Weights of a small mixture-of-experts language model, trained from scratch on English Wikipedia: a softmax router.
Below are experts of layer 11 (counted from 0) of a mixture-of-experts language model. Rows are named gate (a neuron's input weights, with its number), up (a neuron's input weights, with its number), down (a neuron's output weights, with its number) and show model dimensions 0-159. Each number is 128 + 24 x the weight over its row's rms, rounded and kept within 0 to 255. Numbers have three digits each.
Before each expert's rows: "comes after" lists some tokens at least twice as common just before its tokens as in all text. This comes from a sample of Wikipedia text that the model never trained on. Tokens count by the router's weight.

# expert 46
comes after: " \"", " (", "==", ".", ".\n\n", " a"
gate0:107096103137089132153130127117167107096098132152170106087127144120106147144128107096113139150140151159117116084108120112096160125166121186079124136119129125122102150172133138120122128125112095130121166160140082118119180088134118133146140092105122126130085162077126142111130169114140127142109099082061118098115127174124120085116140120146160135113130107142142087150127123143151156113148121137089100147140068120147144111169171154102112122117157158136135125128121139103123136150129153
up0:142082119093111139123114126127118129121115137148132072111132181128134104116154090078117091147123117158087119099163115149121148119156086159117124132122090122141165182125115102111140152130123129068176177142135156117083129121115104122145161155103120132151086156110139152117128163086106139135109118120112145090138111164159126127096168123140154104116115103115119089118170121135160145103139099116105105157117156141110170101116146095110142110096143114147146114144092147109163141100124162
down0:123119080103148083120122125154131105139137096079098078109100105145155107130096105129154123133112090106059124115136160135134089112133127122155126142134112119116121115146157115146146153127118132117118103123174160141145135144115126119135122138119129150112110129152144137140138144136107168161122107165168137073127129144156147111121143117152136118137137097105140127117113099115091128178135167164131158086065122144113106087098078174122166171147131081136118105191117118104098129141162119
gate1:096122138167123146108168145109151080134106219124152173148134109131114141098115152121118120115165146152126128108151135150109103140122125148148087130133133139136157129142106144169114099113103137200110108132144132132139167145161121124111145160093158124096171131150108144097102119164088163116114095116126123150088074160140128141147111072102149137103142159180105077133109120102130104143099123127142108133161100144133111134135142142169143140119104105153122100152140105127123138142117127
up1:105102138156164102129171152106154111104086163153163155136141124072073151103114145094112168086151151155119136097101122124107128122141112153145164145136164161170122130172100130126146108117106141138113112139091185122161140120155133108115125146104145125087140155133120154100104106159094156146095124132143192157121101139138154157130093133146117157149120170151131120135168114115111097151147121137076129131130111145128110124090143142146110123113161073109127111137153132143091131136126133
down1:141100187151132120124141145129094131156143115091194114136108106094156115110133130169131121148137117137155134138153126104169108130164121090160085127108158123144135102133117090133146159121126129113076163135113165151145134110140123129169115150110094145121127109142101173128126123115196155110116177134137086097108107167161149162131099135101130116098102137101161124182106082145162138123088084113123117122122157129112137125111182164135134134144134131130132136075123146118130161116135127
gate2:137066105140154091122130116168162148108141083120174164124095144184136149114098105141156127186154138123137124146101140139084103115132157107136145112141109138118130094131130136164120170100104092141125115136095132120133085131114123129098134168141136125087132113092103102128107080110144105101154189106110102141124126189147136095149114142125120117124124085144091098133117140085123152150099137142154113105154102089127110134132105130148131126148130137148102136139124154067136114133090112
up2:157093118080144132095143113126115140123140129137149128082101135170110107137112098144135142169156125113130127099106105133119102150128148098137151109111107122102147107117143145134088120113106121146141110139136098134128084101091108147170124163126130138134066163112050108150135124118128104092152154113095112150124106175153124106148113145125124126124166105158131150181094154113125151135082155163156102099156100154142126132143143167127154131097129155144108131140080188118109136143086150
down2:083137130128121096145130154142134166093139140119161121099141120125096131127165152079124147118134114137150107110114141117155121131101163143131095109091117142112109105117154155163130130134136133132113150129123131163112122190149171094150162111120109061117148137120157114115114084170153143126124072131143136166186124135102123138154141099072125168097083107133113108136134110087125129122137118102115134134151109105109098146135151103073107136117119113077117142166164116094174139146109108
gate3:151082138146189114079194102160146123098108151120107108186150148141121128139136130141120145149153095121117096140118158142071091108126115149159120140109124098138140092101098151108118148144146123126109116159120153107120110092179105127153122154142127176114131128176135129152096096130126124150089138111136119126166162149081132126137114112114145131149172127122132111096105143119124080153088125126151125129155149074148121101094156131130164147099088157133133104112142140146140130090132110
up3:154095115160141086081181133149135119116099163119118121185174137148099125124150109133133134133158094140132112135119113135079162154156158147132099166117133121148137093145099130110107138140156138135110118166108158083088116084169107145126129161106111149104136106185144163168103085095139121175066170129165114128186164126138135152151140107137138140122143108116115100112105132102130130155133158121132110140149149111168139106117138109137160131095111126139118157109152138136135122127131114
down3:145150104091112146124085147073161124164164114076178121124165122123122105175129153152117118109144102149131073076136133142117141111097109130116143173091121125128165177134125126109154115078131112123122145157097151133129133149128099136135111143130086099174150150125132117147096142135163150100151134112130121149117123167149110111140168128111173099104115107146128144138099121113155148118124134106117146124098129118130139157106159138161155092102126104117123139149099135120179083093130185
gate4:134114116089190136093092146153120126119135148164132174077097122155132140140169137099044122177129130141093132100137140120116101140133089120120122168133084170151172170127132133148174103126135112106159128114146127098159176148130132112122129126115115118111161128147123123142159117145096127155109117117121164154138116115115130119146109101135109113107132114133163090073131129157142129084114112153106091136115114140163142133150113088069143102107131145128110100142151131106108144101108120
up4:128111162139150153120140129119105160107107119107126139121109093130107103121176125118107139158154129113092154091166129131166101117119115083150132163140091106144186160077159135124126139125107064147147117120120146114143135109150095116131130155110142145122121125160133109102168105120065116133121160104139152133140147121159117147122118124106132138108139144131162064114113129142182106104152110150106120102127134137178166111117113133098113130088132108196172183116117138164108133119102130
down4:155119111158133156139143103110103100093095152117097139069116129165141109138179136126164099107143086102134142160112164156173132087144106152112134117141133131149131137103161119115137110077133162150140092155123116092143132130141189125148132161115117148103125130122149164136138098119092104153148130132112129092165142109110102108132109157145115138161127135106170132090111110110145147145106176139083162122116145130104164139111134107063163106089092135131132136148160142113115094095117125
gate5:125102107111140112124142147143151141147142099134124158149084118172139172129164154132115108119155132107105152144108088118103132138175133121138129102152111115129143122135184164136152121103139128142104105108100107121155139178106130119122144152115148117077142109166093108128061089135081126112175095139168142169173128166166156095152111117110108116100116085146132143120114119149116148130107122122119089177111089103121103113133105125074105147120135118097111078116127128142137116105128101
up5:130115147123136106085143164165110134151146111147141134115107099161145085085144185125127124091167109083101134102152123126117104135159137103132077120122089129148146139141162133155137138125126122165111114107106127114122142167120104166146124120122115119176159077157092116088119128102057111154135142196145118163156136173160128142116128122097116135116145144142113148157083120165130101109110183129119109141108087110128115133103081129118104135131104138128124119119131110135094112123143090
down5:091151110136084120088139100099134153120162089161144126161139120136139145121155118114138137132152159116084107121142125140139152172128120142145105086154101135131142116155128092119121157114111126121094115084146170110116137130082113138145123116138185083062143096126139109154123122143107118113155126135135116152126110122114179117152114138108132126106120121117088147069136111104130136130141120082148154134167107128119151143121139135100062146109144090148079125128191145090170149144168128
gate6:095165089114138102137087121130164102126126190136097181125114161136100112111102109172116132109145138086108070135114153128140103118092118102139100079093127145142116151164104095140151138112133166108129122129096129124125072093159131122122140141142119134113115154101140144157132076113130118140128114148156137112158107117108151123126107152114120112125117125128091117125143128141130170113174097158072079109114157140122184147097107124133091134134129161118135157137115156150124093104174112
up6:115108081140130125139113157106143141102108153127104140131104101095130164120101134172141141111090158136182111138082095138145138129109145124144155118149149114131132185149122109138168152133148161115096147129113092147073138132093119129125116115133120114143147126131124137136157138109099127134130153136169108139129163135123175153181160183120094122122133154160108106138134123119158131078167077156077102126115155109138137146111140112161077154132141160147169158127104144106118082118123082
down6:127110114140142131131127141128141156157112125138118162133118120119124112148118116116136111151120073145151136126106125138088120165127165108113118130144156138118152103143143159111122146133132155127124107105086125121163132150146121095103141098104117141090111124103165166103135169139158122106136100086160146142173102133137111126151152130166155072114128125158111110082134179138125114115143125112104107155165090092096162142136127166116125142099170138160159152181138159218124158109078111
gate7:113128134148107146113059117122099126120116128184102110100125128114147208070116135094151145132114170120103125109118099139174118157093130124149139132126105107141149113121153140111113100139124120158150145156114132139134139097132145158090143098114117118132104178144110116096104114173097146156107108130152124116165190120126135107089139155177131149169105135116095107141108093146144133118109104120137086147142151103132111107166168097159147128123115108160094107115143168131131157149120112
up7:140139112090136143137120109113079101125158133136118148081138105071141185130151125119116124149095128139131114150183146133162148133096109138179129120134112130119160110142116115145096098143118121112129137149117139099166165086131114166106125112114089129122119146151119110123105109121085142119088104114119086127135149131136094121110110159163121103184136140126113138076106151149110128149124147127121089149155157125092116113140164078149125115097147130190114069117162170143122120169108107
down7:161118112161107113107159122114136122160186119092136094116127107144155145139128173092129105154062137115113113111135125123177139131137157095102134129132129135142101111134144134111125073153135141143136134151151118094138084128110144104155143145132155087157132153152118129140145136116152139096139081123139139108179141084102123107133176100136126127149139099090148158150104090123116111157109106030139150103151095143123143146108152136128127109156147140159139166138122153121131143108144082
gate8:131140116104112131135123082091155164107118138097132120097126165125115116135093120153123148179154102149115109134105129112119146169094151121164143161149146141122114138129121125128144152114136163120107111148153103133137142113097129103157098112133119125041084147147129108138159185126136106121151158118092147104122116181113134119142092170138146112141193099123117092152108145108105121143108097160140095093127055125151123123114123124168130108128139157120146121111103125121070157104128110
up8:129155119141128146172167118110090130147124169118124109141139161144090123150125138170131148162159106115112130151102132130129108169119161100161134147144088127144132111151124101127117132093175191124069120107163143114123168099095115128133168129111117128105121134144074131170129120122139109122069145157115122119109126151131111130127067135138141121116149090125155085123128148119113123142119141128156168129111064164106118125105109118186114144089167164118124111126118100142100158105159130
down8:137152129118150146147152145126083141128136158130137175117114126123122123115118094146109124124129175112118146098207096161135078119118119100134136094122162149153120131115111124108108117137151118134132078085086139122113143143118135144172148109089093099140122158135080122089148169132153090182136114140161132133089098128087084134121148139130134078122135095122121117146100111149154100147158147104127097114154117106136135129105090131142104133118090094130133172162093129129139081122157159
gate9:133121105103125135090070125132110111138134173116171099086122162105096132088104172118090089165108134120114120137173090121120143140104182094117120114137122137097150135127093120138133102141129155107131120161138114138144137099113116128126116144125130126105110149117152142141167089056089143182097141139117134121167117118159107104083114111150118128148172134058096139163121167120127122135153103137096127107103089119125130128144118151159143121175136132153123147131146148144121145104091129
up9:125130115118113146119095143153105138121128171118161117057107185130079121104124162107070105154139146108114113131148078121138122143095121121111107121111106144084146127135120120099159108147137163119129138172118114146195145109071127140125116129143109122126098139123132129144145106098085133174116126146091144134135107120151105100114114091135123135114192138094082109163116176123137128130146117138123142107131079122135155138152141155141130111172120170147117174151133152142102146115102129
down9:144113124106137127113079161127130137152125107144115110162163137114158133135107159123162092139111114117134154123136114118125163140130138078142128167110171110145169135127122163146114141121117100106119119106149147081110106147159094182135120123143123159148133138123199126145111088119143161164115140126139096110134148093196136158127114156060116115147128116100111101138197152090113112123145091144104108128119102147171141192119140119137118138095133156117100136112152155149136138110133134
gate10:098123145141095140106093171152124065133121145098113121131134124139144115136141088154089091174167131126107080129124151088133182114101127160128140120098118132174145131104160129158164091157173197143092118170145097122118120144144116125137125127094147108123106162072115145132079126130133106119160099126142200131102130134149132116139131136119137129128117115151137152158135125118106118121110148120143115126139084127161158136151094121141165113147157124092109100130083121126132088113128140
up10:128098159108113115157142130102094105124183163101120103124164138147143147138106143173120099098138084192103088118103114154118157139145132132129147105159110121153156111132162131143132105127152154104115111124106124123137144105134105129127134174102155133091110112116091150145086107122109129076142126148119171129118117164135137108164127069139164115096128105074153121156133083103131124139113088126150109138107173152157108119162142137137143130148179130127100154140097156106130141080141155
down10:090137129071143121107109123093141122117162122153139113133132149103139109148126163192122084101090099136137126119164085153137118135183118156091168155108117146136147079125137132138134156103127146121147088120135137129143090127151147127131161153137167132135118102163112117126147121155092105144126138128155147175064145176154142131119163157135131148127090154139155121137122175096129126146131130116138140121117142090092130055156134111134131122132102097180130091163108095130130127115142124
gate11:148099155151144127135124075091078134097137155150120150159162151123128165138140082195135131174139135079121164153093107145122173114117127147123135122113116123143113126123144175110098137132140131151135115154138162119148151123143101139103100119110124151142092078139132170120128124124141098126099087102138137072125156161141133095122110138137115124157111163110143097093164125171152110102078155131126137094153124143110114125082151123134119178121134159128140155106144102093133153091127111
up11:134114133169146137128159082158087137122108149135137128160176141119163132129129154125155107124088112098133122142118135109124150124072161111118113097127091126150137133141114168183140156149135134173130123107135116103128135142136106127106121154130061141111149162131136156108134124123102107040140101073139112102143116131086146105142099114146158107125173113112131113100126149166124152114096163111114143136145128102152137102104165104149138111178129146173101167112137128115158125127170121
down11:141090096131094136127125112113156148115113076084096125180139119110126097102145143135113132097111171143171150095161085107127144129096164165173095162148125144135145137139125155140175125136102111143138176148110133116125131181128124135099112152145088124179149121133089100116093150149068113143153162095144153152114089128125124145160160105108154144135113139162141137089109110142122094119130137145093121090159111143150120140133120166112155118135117142167102130135133137149121105154147155
gate12:119103092146113165151101145107093142174087161117161112146106122116095134133099139155145152092129162140163139134142135157130065097129120113196111132151139146135127126104153122122136099119110126143110122148077095091100131100167111091105098103100156132107154090142121149142134134149154089117127106183138119147100118148093146143095143093122114090120115143112115138119112107174141135145128128121108149110138151147136132100091152099130119168076157168141118187110132142112126143136158116
up12:166132111114093125173131140175110147136129127146136127130115078097125158117106145088111101101120130178144125092140143109109118087087100136125151127089141131129153135139137103100125107101144067073096153119124117137154122099128144124094134127121097149110123138128129118143125109136153092215141137140122161108131134120145132184130110143171115128150079116128126134154139108140109131167156105108110146138166135126100069111137078152093098127111161102122115124090092136122139106094128137
down12:099163169101111146144164135128090164113154136168152110108114162162111150163093119088136130185152141089165121088145156110109103143130129130123156114122118105103138145157191147113114164086100102130168129134164165120099090105131112124119096138144095116078126110134167178160112142121150129156152163133152145158109125134114155127131094127142116124109109170111133099138132113139191150143137159155108103143117126125134125104123166095119099100148125120110153114114142123118132130154124092
gate13:151139111133122140155097100095099110145116118129163102098106092126161146108113100133092118177101125130162147097108143125151100114140159145111114111103108168121165135121133110156125140145100151111071123125111126177068141135142139082126139126108139129090126155133154094158120110112101075161143132089122147106127097105113120125165114147142111124148143088155144167131156084189101153126115110142165120134153146090135127098117116136127149078103132138149111150154152136093105077135102130
up13:149124118096115120099129098140120087164122079125187114085126100177112153073167136112115106212128149152131168148097120112180118145147129146137145150127151139136177127089124111118126129110136159119125105111108120136097100133131102133118122155119156130125139143179124143111109086120116089159095121115123122111116104126143132101123106106117131119156141087155154128147184100146103121112110130150126120122139155112118164112123154112129126182123115154141102147110143098124128094136060147
down13:165119111139110143085104086103151134124140097136086139122157138125175162128157137116135147103130113153175209130140134126108138110097155102120119107080133121198137136158116127146118109103121150102096144139124126089167117152144115140143109143082110156184124174153159094095169133147109160083149139125154134129113108103153109092117079103135119141148114140120126149149107115148137108131123132157138103138141125126131146115090129097138128137132153146124115156123131100095122194137098132
gate14:146088136096118126084152164140159097121089124122155171107164117173111133126171159099127093126120107125158105137150126150131123125153160069148089156147089133118131140174121178130117103152146142108108105142143103105087104124116131124134126131123122129117159121095081138117133149094158131143147153135128145164094118154161114138122134154148129144146120158125157148140123139146066191144145133125145152137126087124109146122117181128139135095118149122136130130095085183131106143100152081
up14:140084134106142101078138175120124099109085120159149156120175102134120145123157154140127122108148121129152117132088093117120105143146138097118135139133131104139183136132129167158121117123134176118127088153138139113126109110135115117110146150132141139102122137091102142137099181143126137094169162158147151140103114178159135152145123151117176152129095158148151127183133126172110161133165127124153108149114112113151176128104152151157122099108125108162162171118076160146119126118140086
down14:141118179132151089117148139119137144097145083134117144131161109121099121110117152133126119161112110113174128090164121147125114104172127119122127115129133151102113097145100157129155128137151099134078137138162184116084122106148206133143125067123147129125153142122139145142118129119136159108137126147163153131129072117145129136134092094078146142135065128132117120155109157152147113113129154094155146143108145154064143169093173124147117122108131133102163131121115169125127131113121099
gate15:133132118107119062110103144139169060103124148130133119122163131171133104101131141115108131157141126087117151115124100174116159144112118097151105122120147127155150166134117095150130136140168152110123154135142113105134131111172080133117083114100081139092117156129113140124166140125125137146087133190123146089113122091130141117121119129103144105158143113115140093192137163145141178141123158164102070119132096113153115137162123136132120143146141116090101095086129128129147143144125148
up15:132134111132111101132113144069124124097093141126143141093110126143109111143129098141069131164152144112147131115101120160117149118111106135156161135138115142154136172119117090132111105158135165113127132102132091130134129099142095144111086129090143121126134142105129113155134193121140126109119124175103175127093135107127187114152155105109132085130121091121158127216110143125176101116137120114122087150135112140164110141162153153102116116115150119066109134117093087133132146151117122
down15:094139125143101120130116176125115155149144176145164122141142105097144081097113133124121113149118089105131109136169120098114178108111135084110148131140151156115132076119144121184132117129126145107133110135154174070097125170120130146128143101110146161087148150105145112130107099121115140146119103135125121073114102105167127123122126106105143106140135148143109081128166150128124106146148105146091151062166130162135122146084078125124154150139157141123085141138123136110131141135136182
gate16:138100146151090078145129160166164128102108091135169131145112096126117142108170092094158142140155174120094131120107102129155101149111135167111096134155094082116125128116113088088118146075116131114139157144120095074115138131118120132118095088150112125131092132092184098118123152143153140167106133125080139128119135143166129087073146134108160146139080123120105132156140134120119108142124119132160112108116122096115127117143145138118154121091147080138123133109132122093151143128122081
up16:133109156123093083159121125099157166100138089131163154146094088144102128129186067118134133165150126115096117138111145162154116153159130137126135167168123135120139144148116112132132131067095141094124146116103095117148119117105130113109117068155126119146098080098164100134134135143137139129129133100104155094107119136142130069101149136112157134142120095119135145133136128096103090132114102129132127123103170114092132135153144120105140090087143075103140094155131096125138148169114105
down16:123166159110146068117174161093179133142145093147171124120127113148152107087153144100164116151122116152124127151113110124125166134132106125144144073141139127077136154127079109102131117104144140122089139153125146130120116116122150115134117104136142128099097106097143079151120143104140164146088086155145140118166077077109130137139138091121171085096156124097136129138164110089118158142143130095136123146129110143098087134123115107121094120122125140139116147123162130123115091177147101
gate17:119108100129126134123118107149153139131144137112133156129107168153140104102135120108126090122137181133085122136144105123129134127158104113169116119114147153163128125110109144127146106122090151109107188140089136133148150153157122129086137148098149111103132140117118104158106109104120174133177131128099155133110121145145128126115131161105114116157057091175097091107120107111138159117097132117113080141119085096086145127110135110162098107147119119168115127147146083078096091094082093
up17:146115155137158146087111123171147118116134151178124112100114134140126132075129136093125117141125154101072129071117116103153135117125117135096081165126105150130111107120118178109106109158115144136183158126133132141127159167159137140126120140112140125095105122133063121152135100103158147156109118132117150175086131156134087124119079174112151153139116142158093116094114136109164135123130125127176141150111106122153126121131117122169160108142152107153138175135081112116083120114120118
down17:161136150088122132121123146140132157149122124154131137105072130152154070126162142091110104161120138118172122100131090139124071143154139160149159139141135162129114085123154141128138152131133100147141131186135151054120111122167140140092155127162127084142144153118130184132108114137113087131126140124133116150136104113116116124145167128090137151129100099106129163115143085095151166157151162162136161126125132136092139103112139150156102117105137134123096155180134103124120096145118154
gate18:104132111141113132096119139176158124163110133159106187118115142150120162123105129127125168135108130132133112125112092105171141111101158136108162145084082137123153111165124149129135140131116122139116133131150111136140185124148131125103118118136120115132163170148121144177114138144155128142159119098179116115122107144098103116113088137150090114177123124168141124097133136168113166093127089113124095110193123126138110125125102118169123090124133131101122196089105115096075126109163134
up18:138160123172131136096156117188099143161117136152096138133104119152126103095135119106129143187171146100089108075145157110150180154116120138098089158098120111117137123087123146122104143148144147137125178119139131118102152113117121149123142118131145114157135155163074128112141143141136131165113151114114136132086120151172130106134146126124149112138114173127155123136092107120126159159145130112136146113146120139160180119112138128153173141123164096161143180141147110079127138076096138
down18:115182114142133140114130131157129143101107129062072150151139128136135124155126154119129126127146139166125093132125094148140121103079132146135104098120154142159137139113067089129129135145124097150097145163161103154135126096169103142138124134099139075178107140160112117116125116144160143109161123181146115112109103120100161097149125093135116109112148144108145104104099132118114123133088173160114157109109108086119139108086109151120107080145154108147099104134115123129143120117174180
gate19:085099081149148109110125177179177157090119121087122132088139113179111132114148138145076123155118112160111158124129158093135091099106100178143099137143157088138144161164160166121141117135116125148135115121126120129167153125182094111106132129151080133134121141137158121128122129103099107156146118084142134126098121137162145121127132106120113103129132092170164131103165150121141172138113132125152088102140115125144112122104123150077124125119144099132102111113133162123085137094146122
up19:103099110129135137106119135159138148119079127099149137131152124166146088126144141175081126116127107165090142106154160079162105111126094149135068104128157098118133187140157160153142122151099138167146105114105119144119127113166083103125104131109108120151109135126152162078126125107133062146131120105112142113098109131150124150134123108103133112129140144128176149130160106158157159105112142111168149111105121129151114101109107132078119080122116109137118135152137158127090162107162135
down19:121126134128152141134081128102120138135159163162129094134124166134136128197133126144132109114112072124114155129172136102157106149113130126146106136114163158114129110112174123142180131155115097185112096144123136149128142140139156108144117128170180108082169127137146157169120111097089111133121137154149165119087132142100147127081138128105154125143152120137136133075144168107136130105106125147107122108148156147078110119097140184102125107113083099128124146119170141122121144145152140
gate20:130115155122140145112143119103094138161147133147185125146128092136149128130104144135149115177131102099118147163152109160121089135112138127135112101079154139147146129101155124136104124140143152133089176107129146170110113146162091141110136128173120170106115136140146133167119112116118134106130127095146129136141176172098121130128086095157154118139188126110098139137135166167100129122153119075146127153093078120108108113118114127126159166134102085148143104075130123158154136122180102
up20:116140137164126140132129121134100132146129125093155123142124095124084179112116123110123113128164139146105147142158104153111118117128160122103115148122135129137118104115142151127085139105129121135085160148092156127125156131106106142116102137150134162107092133149096074111167107089122101134080114092150135128103162168153102134132097143161114116134168112143084102114136175149088171088139135097175123190121075124102120101126139124137138152183147085128117148084138135125126124103157091
down20:156124143166158128133135125099112152117144140147091147128140094088116149128132110139160173141197120174112114140106100120111166109101133119096135137171115130179163104146175089124092146127106094127098119147124098126091095146093107118140082160166151167164167107120153100140100099175087144122157101147096134158143131132153078143137145148078154148159116138145131098147124118102116113116150125136132120121106125101112125179124131162115130130116113123117121159130107121126120123164149105
gate21:145113079122120130108128103160110129127091128140100102117134151063166144126121111166140158115140185154058082106126113094135157145112098183110129098132104108121148101118137119140134140126099112113147117149118107143098105132152125138126090182099143138134111098115165142136111155099143106109159140130126129112083165155080146129106154151110134082136140115128121129127109118141123141126105159109111147129161125125144167095129087124201123123122173130133131095121146092103137136115152090
up21:081101081101117143109108096131126156180112146145104093114114146128128123112120113148105116127156151153073110095167106103116141145131106168103141106148095083135140112115153108150143144113112115077134137163099083117104146121136110146135107155105140144144092133082144117150078120077104119127145128133130126120105168134114099111113139175122104064121152109168137134113155101130129163128104155109091152162147118118132149102099111129189099119113180129121137107113147121130125146119134094
down21:137131144097131122098164146118103128120166153078135106120104116127130135086110144079163149124124130182122100135096122141164102122164130152145134107141108094162148142167145145129105078152163114161148146124085125121090129122123124126150166146133126091156100113131154151144108102103130152136112124081090103138177155150115134133129144101162089140123087136147149095094149127162093107162141126133116112132119103143113096070162103151117114117156118169168127135113153082145153104136126094
gate22:124158135086142109100144141122104126092128147095111156115121135174109174132132131135116135140104129159132117153130138130125150121159136174136132120089157104143186119159177120141122072129159109143064144148126081129163135121144111087091115101152096168112102112117092161145107108129099107147121093110128125113108119186151158108118111139135170106193110100137120102143142171105110137135118131179130090109117108137093135110117137140107112129082145147144156103115131114135124136099143094
up22:102153156072142114133154133122101122112126148122137157140109137174143128149144123159117108120090117138115116141144119138131117137174140138121153094078136110144173136159174130136138080138149141145103149140135121134144147128129101077090123124147098155134127111078066174149105097154101136161097119148150166102113097173130167107136086110128144111189093132115145120153160115138125150143091119182135122066136120132097127124126159120117123151113124160157173102131125128144139147107134115
down22:082181109113144141132130124112116147089177130094089115122151170110126105128167141072116112125135117118139105118138112118137101100120148122138142153140177166159148107133120092130144146135130135174083145148190095165118142102132148168129128159130143138135178136170082121132156155105119114109115125148155149149134125114111129122106120114085161118139171129119136110136123123138165111123079140141162138155165166169118108133078122168116135149121123095101139111126170115087117134172127132
gate23:134096144131152134129100123159178115136153164106125146115111123103116107122158115093111119137116138121054136098107180104133184076118103140080098153176110147145067115149142137119132121113113125172156142139113130091177158147155127111098113113128123133115112108114127098170129095145159107132163096119127152147120107154105121107108141137123134143147095134131116097109124139067166135114095116103167119121091095127129158119135126169106148112137135115132101153149089122092084129135142122
up23:137161136109118139121111138119084123139131144114103135114102171104092162124113113140097116159136151149134102093112120079166132146119144119110110110127121120151136131085168116170090112117073099112114124141133100137144163151113112197119123130139107159133076116132101121127118155114157143143142101114095116159097119125129142117154139146143133122131134130147105033124113117069137107126132129072170113126149112158174115115148114127139122128118186120170135139135125148098127153158086099
down23:158127150143157113109095122178137130141103127121183169179122165083135142098146108113123123080132110110119114122097157132171063140127125091150177129152153096110125143111142127104120154132106125082103163193141087126135178126149146153126137147140114120098166110141102098099113146143109181133087134121126112096156142095119133123129106132148099123097151149088179138132102137119115137102131162147132125137153112130114114120083101175131129129106141141125167133112105140118122136115143124
gate24:138135156138155110121134158131158146130143119156138119113160083138095117091179097096183153099103126146162107126141155121111133153148104164095084128120129134160123122159145120107086127160142149115123178145112159129117135156144124150127138108157113121131096144159113157120165093106113121134102120058144148097142174118172121115124108109151156128157141127122074121132114141099122093112131113141183120135080109163106143111107162143119145097161119133171091146118103127101137112119112082
up24:125149139125165135121160141074100134108119126146153122096130137116084102112177093132129130110086108178153134154129164142110083113141111145125091107138111131153141118135128123116121109139100173136115153134147125159150124098128118130113168145186097131124151148170100130152125087120134095122077113099124119091139127133149112129134111133170154106133153113148111123112131160106104129115101099110191144137093155136128128079128128170147116084124091153167096107105105153147159109139105067
down24:144107151192144132084119126153160145158162103142101138150079093095124154143152146135122131130124110125129155124143122125168134169141115140128140139133107087100133110129171104137145151138130147120100117145141107110155096158109120131144117111146142119135156168095119166110111166126113105119129133110156099131127067102132098124103135104112145081111137149079172132129099076147155087100108109067120165096105101130152150122101126161131104089137174151167126136135099159140131132086140124
gate25:180118137122151139108132142121085103134091131111129113133127168100105162162131131120111134140124094089112090093124087201133125177131116121178132125150128144130120136146112105170134167139173132102142114116135141141118125111172127111126139153109058150152135157151092185177146092085126151118086122159113123116146140149138114121139120101127127140121162126114142100103079124119153119103175144094128135156101131150103122090104173102113158119123121139124157127145129126155165147125151134
up25:152120119128165116113119152151103119153078122160169135105104149106099145134115144110083113123134135122102093134132085161150137131167107162142129109143158108136162122169105122136146131111169166102124148088123142165128127127146119104130154128144103115147133129155130162176138084099094133140079134113140129108116129143154135113114087103131136144133129116084150067081139116148113113118170131074143104203097152146088138118116150078082122115111118144093110111149121147120133122118150109
down25:158115122144125142163119126143119136108091080125187076099118148173106163108126123129167105144117120176135111108174167108111151114129131122153133125112106140110170179130114116106145166104143097119115136118116137127113093137110123115093156158144135117124129149157113156112101087133143135119132083122121142135160127185174143124112161122144144135140137109143132159153106152150134150072107145133128142091082085123137133137098115159101140161078125153121152117134081104157169151104098102
gate26:158095125166146123099153109127113151120126104137124130186087118101122116071123117103101138148134157093090147108082137096167146148115105170136159132127087127143127133144174158098150115151102122114108149144123131151135138117129115122103129122102156123144146064068170104144122129083150125147127134110131134149145156150141154117133161157149123121131120138049125136140132128177118128167172142111155128109147120133133164124110116092125126134116193104112138123104087104119125118086133106
up26:161105113143151123142190103130116189136130085084145160139119106163139149086114144131147128152169125067095118131116130110114078121103089138165147111161103082124123156162145120132168151149136121153097113154102105160133099114113120093112176149099146089131120103087114137131104150093123113133116113096099124154137155123160118114123124128120162097137133134128146131126141099176106143182174123090137120114146117113136130120092143100128124137112153078139168120118136148142159138143134134
down26:115125115145114144107143105090115128091144121161087123113138128143119108139107137128140143135093155150122104147112123124107168183127103153115124157126109124120114148080114157143181113091094136134179137144153106166106137149069097175164135104134153121143163124107171149159123129117147137148132160141144127179148100120152173128104106139140081146131100164112110112109118135099153084127126142151119155102103108110137142149142140089164127113143135069157133134136172151112160077149104126
gate27:113126131166111086122182152100153122124108124150160143132145121122108095136179088088167122149141172096135147122137130124112104047116151101145157144126128095140109128127111151095127131099111142120096109127105141127150111136108081123127120106142154155133106134128126111093124141146099067119152170089085128127118135148127110155135104121131153104111115146164103128137124144126069168100136148139084124170133152083111128113153150113145092126108113119153124122116130156118146108151070179
up27:119131141171110114141151124093132130148150138117151116123140141112137100156196097083121138172126199107105128122124126102121115105105170140124116133141102089086139113115115129112107116081110157120134130110129144155124155105135083135147126138117163136143110087139109148131136115152072103136101163120068077112123169124110104137123068116123131083106095114125086144136111164128108134095140143164129132167157137103122147130122128116146096143114116130165133077129144146125149143156077125
down27:118128168152181114139160105092125156145157073131188109113117135109133122184130162146114138141113161115065114127160140081171106103117136147117131122103121132117096110168154090144111116108128123145139137111130158119115122128133131133068136122146128126147118107131116105111136132138103133151156116134153158139155171089107121130151115128099156112069101105174085152116144139122078143133127134103103135134140121096085141148122150107105076135124154133108109104130122118147144152173144072
gate28:091094108142126095113111139135150139129136090110163175136110112136159109120165105131133061147140153127099123137108130108120110110102064114134120115136126142108132111171185131139166108136127132148143125165107132131181148135142113092123116153140140143128113139103130095108060106137104097141167126112156104131147113135120148109125164125103115120102167086154135143130151104092138154118115137142127136148109148072118084110138086085092070138148144141116086116129143162084140119109111138
up28:132090125163102085123109147118114136091093126097143123138112133114171137118130112156109141141169185137130120123116141125151130100124103135104147130147128109085152099177128134109135090136146156112169130164108086166149150107150100114114114133127171139112141136077131108109121171127155110184150120119145114112100163128139142123147142145112142111125152082141123128191153143110166104112091149172145093152116133112153136119140112098111069118107167127123102137091131140122121189115094104
down28:074117138117142116161121115103099162131109121115137136109134152095160086143130115144157123112108105129099155106160164060127154118151121135146123137126141126123142128125155128154145141108092135137106121124147169148093095133145105080080125142184114116115147099116155119157107136141090146118127149082117124157144152109090104111133154165106124083109145141154109134056173102110142114139077125107113129110119145124100096108113115138083070122089112124134101081139152127118149117147133113